Weights of a small mixture-of-experts language model, trained from scratch on English Wikipedia.
Size: 14 layers, width 512, vocabulary 11909, 108M parameters.
Below are experts of layer 5 (counted from 0) of a mixture-of-experts language model. Rows are named gate (a neuron's input weights, with its number), up (a neuron's input weights, with its number) and show model dimensions 192-255. Each number is 128 + 24 x the weight over its row's rms, rounded and kept within 0 to 255. Numbers have three digits each.
Before each expert's rows: "gets" lists some tokens that make up at least twice as much of what it gets as of all text. This comes from a sample of Wikipedia text that the model never trained on. Tokens count by the router's weight.

# expert 9
gets: ",", "s,", "a,", "e,", "o,", "y,"
gate0:118127124112165119096122127141138144140127110133158157155072144142180127164087124121136191130098119114077128130125167128120136107131137108113127086101121099130160124150140072067121127081121130
up0:098124137157134164135164095133138116115120122112118091096128126118178093126142128144162110141116147104109158116085123112111185120121129125112152112127122138135115120143142115135108119139112143
gate1:135144130136126104137156145143092126141114146108105126120137139114137119149143125135114109129114162100124124137136134130129164124117158126147083173114133109126168127127130120145141090133131069
up1:172122079150113131125158138132069130133126150137127161140125112151139130123135102135129130163085138133125189123111150131092125130119143125104131112137140090097133115133106150163127157162136073
gate2:192130115142130131109167134116120150144126143102169125137156151162125131120127109194054133135095131113138133117110133143141100130140130132172121143150170141129113086141118135146142100114146126
up2:097124123146126137131124096102117145133150126140153170160172093146097132108098081137092127147112127148160119135181123127134128120155113106134160128120134121132109133128136135110102107132146121
gate3:128139109115132131097141120103163119139086117169125132120146119163146152097125144106127136086157137113130103153126143156150121127128151160155127144164116137128156142124142139133117129143146152
up3:126156089137134126117136133064107146113142152126108131140094074138154132148146126129154129125137139143117160134114125140144136126091130103209135131144154145127140107094133141127126131086126131
gate4:089118146151164114124108115116102132110093144118125203148105153131124142122143157126131096147125099116118124113132108111155119092127123137138102116170132106092136154109124097192124136108116154
up4:124140138121145096114137091113124113137158133121153088170176191159092106095057154106147128119137082140125116151138101120117133113142129120125132124110102119135130168151142121121151123127089104

# expert 19
gets: " the", " a", "'s", " an", " his", " in"
gate0:108104116158126111117129146144133153186137118124126165117136099147095163071130142141082131165175137121134118130120110140118128149138173185137139097125135131122119103154120131096177126138137170
up0:137130148124163125116143081150132075084099126123138137132161134132155125155120136149142126126142082104114112129166116148128112113102158105132153129125165112153125163092162103128139121156167123
gate1:138200146137147200098100149118130125127168118126139127127105129109123106176122131098149165134149182120171116122157085130156149176111119134134128140141145096189099137110125135173133164078124148
up1:174180127179174126130122108120221108116129118102086127186193121105183109137164147062136141166129139110144117128146155111126080126199085155125130105119155132112177142114129155136112127150142081
gate2:115119160136130121114116145114116081139109117149127099128101129115109086125123141163103127195156121138145159139122115132137148135142169093119104138141169152127107111140108141119122120104110146
up2:125095190095173127190135105200128097134163164129154128138129144069122188094111165107106084130131130135170118163166111122106143143134145091128111126123091125139136059147135120128159116075133130
gate3:110177166116148126131161133140106154129125129131126156129139128110136142066092128107143118130116061186154137105176172137117141125102204110126143132104148124128140123109108141119121109125110144
up3:160159144187135156104145146102100159110142131072129143140170122163121140133127125126151153138099150134126140112127124129172111125148098119121111122130117114162132128126178162128138144077138152
gate4:151106210146151132131138147157124127126130137135128151102136162123131163165128121108126174125109108131118136152135109132093149174130133147137114075095188126115162113043089136176141126129100105
up4:144122192125153133107146116175159123129122127149150128131110156136096107131112117139112105116117123131129073160097122136142160128142130148150143131163089145131165121111146124140113162116167133

# expert 6
gets: " he", " it", " It", " He", " they", " which"
gate0:102140146122150095100172145118119144136120118078155140134097177136121044135120136153157119121184131131140159129129079079132137126120136130128159119110123129111157126130126150118183115109152124
up0:157157156150134099169131138118127166129135130100101109132132128113127159184097099089114145117102129102133151140128123146101123125113140124098090164165122146129118150142130126121147135136108117
gate1:158138141109113110170129118176049105150148118140114089128091131122120130169118154121149113111131105113144128154147160066152127087127123122059166177128134143128135077177138133127104109148144158
up1:065122128171126135101141108121175126133098130127146114135128129137171140168157146100119124168125168121124164128131091102134101172146114124167106081124124081150133137132146165126114145126123097
gate2:134124129108104147095131127162124129137153161117097105110136150129129129126149112177105153115124061120120126127140128153129127146143163124157174100152151123143156180123157128103150099134114133
up2:170127127140149129123107140127129147140149103144117136106160151137110114129127136110106130116131100137099097112066137168117140136136144129123182160126086098149132158130127115117129094128148129
gate3:113089127076152146125114197143096143161121093121166152139130116166119099155117170121118121105157142146147083140082149142111123125155139094115108111150135110149116156154109142122187133125090126
up3:157124106104099141129128119135158118148159104134125173145139117124090133151170102122217118123127131128118156139138110110143042140149115126132121129144138120119124065140133163131127137152166101
gate4:132102137149136124107129160118096139124136122110128138145127170171044169111130134133151168185192154155086126139115122095118180114134151090125129163147134133137126134124106106086141110163163129
up4:150168129164156166126125150150132138146130110118128102175105124128148097123114189138094125139095122130129087144119142160151136097111112034128163130124111141145159127137132144120144133142079096

# expert 7
gets: " and", " that", " but", " which", " or", ","
gate0:122128176091158157104110102199101150095161136108122124127133099141126131122117119138130121123131116144071181141131166128103130144131141131120122103191123106126151095140149150136143127181115150
up0:124137081120161095156192122125137075140130137137104136102175120127112112138108118165159136126126127130097123132082113160136114142149132109159130098130131137122103143133129123091137138140119131
gate1:127088132125157151120119133121155108128142120127084083131121123158148085148110155135103104142133096145149143089135129126212130131177123120160135175147115113129116120159140159145124117107135130
up1:128108112133128154166148134090121115092129126124140150118140147129134168129186116132195126150163105126101128103134117142136112137120107170114171088151130123129170185128166113122130114132134164
gate2:158097094139087126121132131165114159175133148118133147136129132116129132160100115155169122155133118121169164098121126125130108083137213159115138125124116113128103130103132128130122133144119088
up2:111133116108108114092118168143128149143121139127126136140142111123138107132136125118138185125155185099176096077107129139083092114104082108157151103094137090161121176165124168129144129117136161
gate3:160171138142156139123136120170166122146118140118184129119128107086127079144122130119111114119153075143108131136140152126104118120153128126127149154172176156119129119135139126108132165103156147
up3:069142098067104123109140120101161145101114122127106140117089105167157132087144139116138138094149144130132131105102082149125100106102167156101125135127088147140136090123159122110123132068134131
gate4:116141125094121147131138145125134134113113116175120148156104144109148096143140142129113130132085115135165081115120201119129136123159136131128128100127126127166129128120154141156081094164132133
up4:166084141099126143191157118106126137137116156132112149148129119160133113130123121102144106126152125139122147129143150149110146135138132137157113115124108126139122136093140166131157120144138129

# expert 11
gets: ",", "s,", " and", "e,", "es,", "),"
gate0:108125119136163119087130154138113114146157187135134091078126115126155134109102136162102153121129127123128109128131074123140130125141147124086142147124128148130137126119120102102136128142093143
up0:139114095152123170147074127145125193129126084112130162171162123127131084085147207136097131146157173119111146122106104185126141129180154159147121124129131100123109066114154131126145132119144131
gate1:148193134125122110150139077156115167108152131112140175131093126172087129143113136127129130093128161127129130106092097128137198103120136157139096111151123113165134078115133093153131171165126115
up1:117140139119150149130151127119132097147123114132145129132128133132107075113133130121123096131132125114124140158090177134125137131154133128132115143115160129097082108135161098161097130141133109
gate2:089129129140115128097215079131118173158126113130126126132146132118094133124121116165127123149104141096145132113145158136126140137115120102141148126107109129128125145172125164153135107147138123
up2:130124151089091162159126112151130050137138118099155142140114106138160124136128141128100117069159128116123117096114130128147167081096128123121131085129134094138182139115158137121107153127130128
gate3:130131122147113159135092129121118115131177130146110125089149159110099123122143092126118139119154125111119130128132174131156120109142105127145167122122129159117113147130137106140118115139139103
up3:129083152071134151116093126165100152123125126136126126156151109102127115110051159111127154123135136125118117111134097087136143153187114096128096109107143116102119108139132103094143132126147102
gate4:134141135114142145136122102101096123106125124128148134116141102149112127097165085119049119130133156179143155141125129110125128128120137143126156144129171116094128140131150081151139166112113082
up4:126093121123122132118111133126118133122092149134137085149112155112150155126118125129120165127139154159117118113162111122155190124142129099133132119131146146125115136136124111119125120145095131

# expert 4
gets: " |", " 0", " ", " R", " D", " —"
gate0:129171162100121119137134152116113108126156115115141122130110085101149150129182091174140125131142142133070173113127178122130106121122149105138076154126127142107121142121168162093137105132127112
up0:103135119160138153115082122082140130121115174118131100127110147112115137107145170129086127111139125127098163094128131129148117126124127119089119143129114119162186123155121098122146129109148133
gate1:131137125050136102130110108119094140183142201131130149136105129136116129128128141139112161170186140121138133079134164095097188149103157133130130140113181128145127118108136092108172112120141103
up1:094145086164086133133116149129112187191087130122098122139112103133114105135090117117058128116092173083147127140118123152195124087133175128169128153130125167134144083089131125135162152129129102
gate2:147120144095194087095131123105132130103132088181129116109122154133107153132130179079094078129132119107169128100120075147125189148146122113079127104098182176129095119126136095118204128190141115
up2:119117172111128108072127120162144137098112141127140107111139131120118107154124129134147128152128128118119113096130179109122106139153105133180126099110115119068137156109113128120147078161129135
gate3:130134167107150089085144146151107134177139118128064109127129136115123109133093106127101178090128139101123128150094063156137127114125132120121090086151143108118128132112128149139127120126100138
up3:099124088156088142166112116110187127112127111104102104171065107131142149198146116128108119124134113131157135155132141127095119130087093136122153124163144106176127140137116133135135068104098136
gate4:125113189101149095123135109128100131118127146113169138101149134125141102126158147120116125071117125175146112124132085126141131112113184142135128099100131143126149119126111137117095149127115120
up4:130114134091110139067128178173171095084113112111145161172102126104174120098132124141137128124131132135099125071105117123137176139089115138100130127128089122103163147137112097089127146141127125

# expert 17
gets: " the", " 2", " 1", " 6", " 4", " season"
gate0:138155109131132131075163153119130185139172078141138141123137128121135129079143125135166092131211135126126129149142164163134103129109125121120164129098109109139135173095119153129115181124113117
up0:141142133114105128100113132151123157096159170127116123111102181123166131110136131146124094138118127092128136097141173130130116135064094128171179137083132144098143122159174150117155134124110123
gate1:135115125124172162114139196144108186107103161142130056183143097087149152141128122143139125128137137146143107141118115188145125144110134145094088098135138127130078133153132126078119127090119112
up1:114136116153111212128124131132103099124116109138078127166138150094158143140131099134128136141080140091156120144129118106130185138127135163089149155143131142136130131127085128126174169136164136
gate2:172120176152146121139131156137115082116156136121127128180165115103121096136129114133108130103128086116161125150115155119147075125120110117125159071126132103136133128142072087127120155134110110
up2:110161127095128142137125142159081102142117163141092133140106149123128114102131172160076128140125118112126114129145123118127167129105152131124122103145112136111108155125113072116147133149111083
gate3:121098153103165123129186129148132128115158130096087135156117101133161141089146128160119145093139158124131127064122152091077135127127096149126119130102121112131146168072116146115115134107115091
up3:135138119126128143129089169140107121170128142119127127142121159126130158145101144166096128123125152077159129110125102115128121121145116196121148146123114149126102111110119140093140129108155148
gate4:144121162078106169135172125093118082173099103130130122119100135134167097132069117097167157157129147163124130115127148169111127142143127139134076111108161142137141104131164115141125131126135160
up4:123090067160155157142121114131136137114138140136114121145133106151159147145128111169104078153121149127081091079169092164114117100120120097111131132142108106156121113109155163129128129191148127

# expert 8
gets: "-", "\n", "|", " number", " member", " List"
gate0:112138137183148129145094127129133113059090127115134116106132138145131137127150126129128139132106117097098119106103128112062121129137150134160150162142130151077145151137166146119143183123107122
up0:175129106127170146100129136127107129147117128156039138088128135114081131157212140106114134128126140160145097145097085132096133137142130139142130123132124128112130108114141123148094128129144126
gate1:152135131129136099138138145132124159131164137132137169143132127079099123115127160107137128167072121159108144130113146115123063154141146101129163104121127159119102158118137130097113096130125146
up1:124130091132082121153130128119169110109150120127086201090139134161165107187102152117140120163096132113128129121147120135141121078112140121157130140111158141147127133136129092097126120159123202
gate2:103162148139127127159154128100136123117129153115128127138132126174094154138168134143131133128132119155113120132148102079127096120119125141124102156117109176130132099096144109123119132132159135
up2:157096138144127118094163125138142125154118121132149157116132148140135084106128112121147123123126126134122153128130159150123136129141131148124132097141117075147154183133161108141157142115129138
gate3:128122129129135124106074122107125036103115083129126127158130108119116119091129136155116134124064139103122095093105129106123128127169078132124132151115095110095139145123113136139124123092123104
up3:129154122134111094134065100131102124100087075168179118100074108111114096121138146152131147102137136123161134133138131147123120117150122151118125112139130140183129092135105134127086173079127162
gate4:140167118147127134119140220116128089132124137176113104127131169100128120139170075114099088123113150126130111116110134077144165153096150129120103135162140185113156137124097105137110132107126103
up4:128083134118139089149135170113134088163132129079104127120135125138118129168133155125135140077144100128112167093094124077097142128139110179142145128087133116105125112171088127104115114164095134

# expert 14
gets: " in", " of", " to", " at", " on", " from"
gate0:141122128113137111107130117178101129143117120113112130122125125117158140128117168127140117077155115096127161130135124101128140121117127123127090164167123150127139142149116111111178121130103130
up0:113150137176094184124126118096154131143129140104112127132108132177158132114151182098169132149127137115119161132141127156147154121110095141107156164094099151116158086122087136130081129149156109
gate1:117135142075091121124116129111128133076142139146136089114149125132146114092131122148116153069147106112157166156113116083140138134166142133141189082127131099139070173119112128135156165136127152
up1:117154096161132170137138137156133129126102130132132165123162142137114111126128170130133095154137139165131128096105120139137112112111175134127160134137165150128091143100138140116094115115130109
gate2:103135103101085137102107152163154134065127127101195140105171128145155133135169123091180154138101144166146168129127108106163165091082119086134125120151141130169128120154127133154128135090123110
up2:154126127155138133184155128183159067152139108095180124107121110072146086135122130125129135138136108117136088062131160063115121160129145145139111122128133137113131114127126123163121104160149124
gate3:110100121078164153136101109126109091151117180120115119129110087118126163144141104113111091114091127110128089132123112133142144126096149127090134144118108158129135131134119125110118121118132118
up3:089097127132137092129127145134176165112108141119110125120148126124128111118126118126101108096138096134113150100123085125100171135118140126136107123155118147150144141138222135114131130119107109
gate4:107128138105096086100123103126130129115157151071114131145161084116129171148117127124130129183107116135123158096118110110133173089149067112122140147175163132130136152136137130131157128178153122
up4:111134092122128120166116187127168114100117124113108094134141110141146125109150143124142128157064128133130093120132105099119163102133124074136094108129109128162135182150126115128124130156127156

# expert 31
gets: "|", ";", ":", "-", " (born", "="
gate0:158111149108172126178154116130124101127143094099102109104090156160156148132121112121136127162122167121153144167143107155131124074097140119132139112150160175124112155106167112114132116101085114
up0:102138172174097119159135097141131195126155132161155113170144063100128149128115123100141125114114082104100145147118131111125121136164144172158107127096119124076123133124099110099157153085100121
gate1:114125124136128096134165156130090155133092169119078128154131102139127131127125174136109107122145080136127106122114140117104114128122115144157088053142107151149106111095159164130144109137155119
up1:080163127174115117139170159104143119163147123063148109104171147136142134095106117141143098084120141146097110129130132055128098170190132123165109144145148128124137126123117142106134164078096115
gate2:142156123183108134118163151151163092117133138126133125145113119109112154081108173153108128119118129133137154128099113131114115145124084135113140137091130142121102102141134130145127140116095142
up2:148163127131162124117121144136133128123129083154067075105124080128099101142128123127129126124132123115129096192093123126157125124125110103074128159092141169126152127118127161061142085127111134
gate3:158078135108139125090142145128136081137128154169155122137141151119131140128087098146092122099125113128086127126079100113127142098131146054185133117089119145084108086112088130104136114068086127
up3:110129127134161130129145108112135163143135098154139170148128100069155120084179111104162102143115133128159125131154088177127167145182136073135075140112137106140130089129123143112129128162123101
gate4:114147106126119086158141106145105136067132147124140129128145174082135132137112152102101113122129123134096095125147083161100110141146146091154107125166134129127145135120174115100153105132138133
up4:126134130129122141114115162186092122154128126081160174113169139129132112154164124118115136130141129130116133155127130121148117150119171133150153098152136128134136137124098132127104141134140076

# expert 24
gets: " |", "|", "-", ":", " /", " "
gate0:135128119133137167186110119144156142128091122135106135142092121120128162129125120220102116106145137109148137096139154130146123183129172113129150150110137168122165119143148084085143125074155150
up0:113139173126174115152127199077135086160079127135130144161118096122127134106148168127111101156131114109126146095107125153101118115167121133130128136141128120133116071130162165182123091150193070
gate1:152123088130133140128129145129151129139100110183130118159130081148167129110141169143152111130117140162176113141121113102116128101147126144144130120146120112131129125154112121125123134130118088
up1:126146114114136142100107106121129136146134137129078101153122122146137091161127150076152145118134123139151108131096164158139098125120137168120136132129111136128128112110167132127115057122121087
gate2:121125123082137117123143109127131108109147133137129123090133165052145135149164079117121155121117118077091119143125130132163102143131124099108088103139168108186072166125133058129151084107124170
up2:144118117129079116100109185133131149138140127134148153122133130056136097116077104140184104185126144155139120094122101118128169158153158136131128161129116145084128107127150129123096119177128156
gate3:106141117136136121157096114120138147147124156113145128174122133127122070059125128153145135108145159070134129110130135106158146157155148161084130133128145138121147140127116132131118127066130161
up3:127140087179143134117142142091182135118102118112143147127111152132149135179123103143112119095113166071120129130097115126127100133091132145130180126133089129143149101106108121098142107129125139
gate4:106125126114105109093191155129132055121123124154160101124141083145096128140109113131114122139092128118128148123123087113112148133127108092162118129131150129140095141080142192126093141132124155
up4:132120126192115140165127092121123203136105094153134134172107122154122128101133125165128123133172078125126107155128134131116150147123125114181105112122120050096167086114106141144136120152169103

# expert 13
gets: " is", " was", " to", " with", " of", " are"
gate0:133084160081116127132104130119127130129113130089131124132131149174135134146140128127154127126132122102172177135073149092098083110141160161185154110120155085137117125126097121107132122069098127
up0:119158141127129124138174133147082146122119125105114142137134159124112126119130122135076111135107115085121107166148145172130097134128167112105126108144125079127145115132152097139131121105127143
gate1:118162138143134104136103169136102121109103130148120130138113118205151099166132146161148147123120173094127145124140142098137181107133135110133131107129157130133125127132160118083123104112120174
up1:094139137153164130125142150127143119118128107132089138130094121161143116131115100118125124130095134116147117141163085121082140127120176130118128072125105126132041136129125189136193062117126175
gate2:146112112192140110130110107120098133125124176137135148152130094138100133126137134078202131126160130149143134106144155097062137147100160135094158122136141118148146134125135074123117088113128082
up2:097081116115128168125134128086120131137131117121123118115115131091161106111131112185065098141122107136096109129125171131127124132125147135126127120132125102142128116099103170126142113116083102
gate3:113185197140155148117158128095107130143185128144138132137095122141123168140143127129096157099136138113149075139133104142130126125114155069112119081163144089190143107158150119163125130131140143
up3:106144112119151130118150164138135171131125168077145148123125138140136104130133138144153147102118122143118149108140139162139081156108116129140145094129161109100162129130125137157153161130133128
gate4:127128124136140111139119107131107127134085096171123123140131111127130138121129118125105145128125154122139086129094085127141120129097113145172138188121120117098127175116145168148154103181110112
up4:149100135158109130126173152110142129116125137155167195115125152133127093128074159136128122131117128132138106110128093144123127152078122133165133139147137085134094119156101115104111140108137133

# expert 2
gets: "\n", "==", "===", "C", " ==", "R"
gate0:106148125127135154126095122077163141135132152115123101138177123135163130092126127101107136159108162175101145126081119128160106136079129148113139141149156131102130133086133133127128102170137142
up0:127127090123124198133118116118087060093141128143090126136116119154113154131137151122094162131085129121083123136085104127096115127145137150127127145128090142131158118146128134086100142128126125
gate1:134140141150109117075141158126122076181088154158137151104139149098121128157118145132130143170122125124138140097126131127134112124131138163145120075131125151133110128135122132126130127113127126
up1:153128150175124112116152106143112118164133117136144151181114136123116093154139106100120127132131136060102110096140085122137142140076099082126129126138169148137118126135133140094082114134098126
gate2:132135137091164109094117115124143124075245129139150141095150186110140142163119181155131116164120123143112124105133057146129158117171163133175123114141126123120110121159115107138137132126130140
up2:145124162140134138116144148125124079150126131116128112163102157110123098142173159103132130177119077107151113159105083144152146124113158071138120155092147116112167150075115120154122113116167114
gate3:115159109135141121129092119123124109104130131124166140138131113160130114137115128134116134101124112119135094117096096118111127112117117161127146103160139131135151098092070132171156132137087133
up3:139094129143137128160083123126111133126085117109127134106153138122126127135111134127093128122129128123123119162168097098120119131070143112103126145120134150132130134098124104076115126132125115
gate4:138158153116137119081127157121114143177149217115127145118155127130093131091133125104126111158171134101110165127066141145104117118127126087130173135154146137129154073149131127136127115175098074
up4:103127133120140131169128135134126175136173117128130123084109129125141095150134189115162095148136127129111128136158103139146127120097137091103136082179121179086122180161146121158045139133104124

# expert 23
gets: ".", "s.", "==", "===", " ==", ")."
gate0:111123083143117100125105133078115098106125173129125125157115103130122129128144118152132126168129101149117136124106149116111122096101126142118132114145104134127140120128116130081108119124128110
up0:129162118133120071129161157132114142134137146115130087137129128120097094134141129092149138119121158150124085141131074113129131137152143150117102132134131112078168124103153109147145176110127125
gate1:118108108129128202149140151110116049167124122110121169100068150122136112167139109141152111118122169135121127140149133140102140109046133139116113122111086096124094100135127099068117116128160123
up1:135103085123108138130141106096179099105148123145128100107111108148135184104111138129107135083077128118117165110118139124122111203130158129164162088158116133099123125116123110139111146101178130
gate2:139109106113142133138129128078129113175172138171172133170165134116089120160135165136111120158125130087166129140139172126092107139121099088123137124106121116137132122112088116132138139107134129
up2:183107107111116139109149088177126135119163143178137176126113142150137128160133139128128102135132146168105127154136119130090100110129143119073147151151130105104059149098121110134089112159109173
gate3:148123146178109088186151122093113168120132114142135113104132125155119127150121155157097102061111091118180239099107105115137189136155161115137132128125152148131097127120145121118077118097127148
up3:177155140145141145122127112105156153106123126103155112121173125131119127126174153117147112113136169070127109121102109157088107122100110146123158132100129139138145139145137098092123106126067138
gate4:154198096130166124148063127138172122134116198137144144071139129171127133131131113133128127139162129111099104130139135155143133130118098141114089129085118125129089135162139119119090147179137096
up4:147134148142131146128122115109152119100143094108116128089138124076128110137145109127081158130140127113114105135128143153151135117131173132114123126169167131096156144149162134131112143105136094

# expert 12
gets: " |", " ", " $", ":", " in", " -"
gate0:145136137132096126101146131110121151119126096128105095136166208132110124127134111127107145157099140121157094132101114122133116173114139134123135147142108100123142117116133154077168096106129147
up0:124117177144116113135127160133118128145076083088107135122136178125141132106124088076132167130140095144166173166105117113122085132084137125139151121129122122148127144142074170129106116108151115
gate1:124125121134143139149193132133081128106151142190135119127127108108159150108139177140127132137119166081125128119132143111136160130125122122106122109173155093124086128147157129124083128137131106
up1:138119142152141104127118129140138144138135183116156127086149163098100121112130118064137098159115127143146113139130134159127143123121122125115129100148155138133148145091150152179144147118135131
gate2:090140087167106122141122154107133128148081121162114088115144127139123128127164112149112125120105156132135122130074080152120168120109127124142120067108140149104103136105131113132137139115124111
up2:110136128131102133130111118100139155164157117151148131128116122143123083137167095081053154152174117110102159145122143158129121140130152096126125105123073100170150143123137127135118165102132132
gate3:156135147103153121142167084125138130127147128138133092167138092119138109127132170141147071115132088153159115131117137124089158155145122101134101142126126116186138138143184140105128162145063116
up3:173146129160120130095127107117140126080126111123137133116109135134119136124210154109125136122099132136149131118086115164129113125159126137155130127180091125129156093178129106137142072077144078
gate4:127164130147124120077163133114116122114102100130117132116127132123139157100134179129155166136147132092130147104141134165155164181123129142112060158081086137049107111132125158101175128130157128
up4:073141115108123100124134139064147106101116123143128127138102142125124138066106144191141095142136137094087087131109127122166128121123171133158122167128146144133193112150143138114080142155154126

# expert 1
gets: " The", " the", " of", "\"", " =", " and"
gate0:096117145147133126167149118111157155115087092146132133104119133126128126127130122129158138117121165111120129112119127143127122129140158138137131095154128137130153125117139127166071115057134132
up0:130094098118137138104127169098098166132117091129126180157111100138137133128092130130118113121156123144147136096161131163099136136166120140129134141153146115122119128129138143142100123089108109
gate1:125131146140095153135064138145154112120170117133127146099106109103123152128144142139110147113119158170152129159114117109156075163122142086072086113050095091154145122123163124165128126129133140
up1:096137113172153154074135134082128129124060161131157182066121100130151095132183130139129099108139137123110078177141159105112091127127109128123137127134106114137161134147145128118125163156162120
gate2:131137184137179103140127124135143092184141168142127137147138110172081130136123138164114138121106126118128105154098145108132132117078144132121136117134150101169145123117133156120122127116125123
up2:120169102115131118136125090122122087150190078172165113117059077092140087089096113128167156133083140146123183107163092104113123129141115175105129144103104140072127127106142100133117089148118155
gate3:073086112147164105134147149127131071118146157131112144140120123180176143134167178141156145120182114114143097143108154149120151142080131118140112173096164127135112122158115143110145162083132156
up3:161135099139132122158091097144110138103142130112077173098178121133176138082080132095138093137140210114069123095135143128100123086130138111147105103087126085154135146133133130108092141152138146
gate4:126114173130129097172123141113123111159118117160143129161126174125114095155157138121159129115125126128112135139198138147079151146110113076111134090124136131127077164103121174158160072156145156
up4:130159161101131113126129134112127136152140110153148125129133120120158128123131149113138152162138127142124115144114111157114125138050079074078122089129111125175131160091143122125143141134113117

# expert 15
gets: " of", " |", " by", ":", " to", " from"
gate0:134122134176140131121119100158127151040114091131128128144144120093119126083076138118103150126114123126131143163178075122141112134147122170117128149151132110124170136128084141138135126129109139
up0:130138138123129144177128152143119125117122128114213130139143130118136130125181127145161149098091168147129127172131143080136137098115141124128121097137109115120089116193117161125120133108181090
gate1:114117163136156092123100128137121166103118131107098109119145154135110128117098128107179125117142141119128130155068086117096099126115146114112142111102157120156142158132133115159116140115128157
up1:184152134121171113158116078177137109113157169155143117120111116132120130114129162132129113110093122130136102111150131144154133129124108126127138122126127065092158175117144081154127117126143070
gate2:077116138138121111137121127103084107157100092128139123124128143117116138116060130117127135130131126128084172113172128092101160091145120133123129129129126133150103142165149128136138133124093118
up2:233157120089126094126117174139125135096130151122101123118136135132114171137135134124184152100127137143132106144147069141119103118173122121154125131144091109140120112125125131121129117133168123
gate3:112124138140095133122153134135096103106160126116141128166128105148159082102131141108129178185083136126131123116121132158110125093127124117128156118163119168118156144130117135141165117098118166
up3:166123186166119113101120113131090119106140112110127125114145128114119106101159126149131123154159129086151139115128133108148052126157088141130124150168136100161122114136145151130147119144143150
gate4:145163111139137122121125158152122133172127151129159150095160103119144172084129129045193122133127125134118110117112139116112125125106113119149146167128128112148130066123156126174134123101127090
up4:112172115127139119107145119152137147146117148155098183109105094160121109099137119114126121167155169119139114124097102081177124127162141155100096107112134095111148120146077086103125189130129138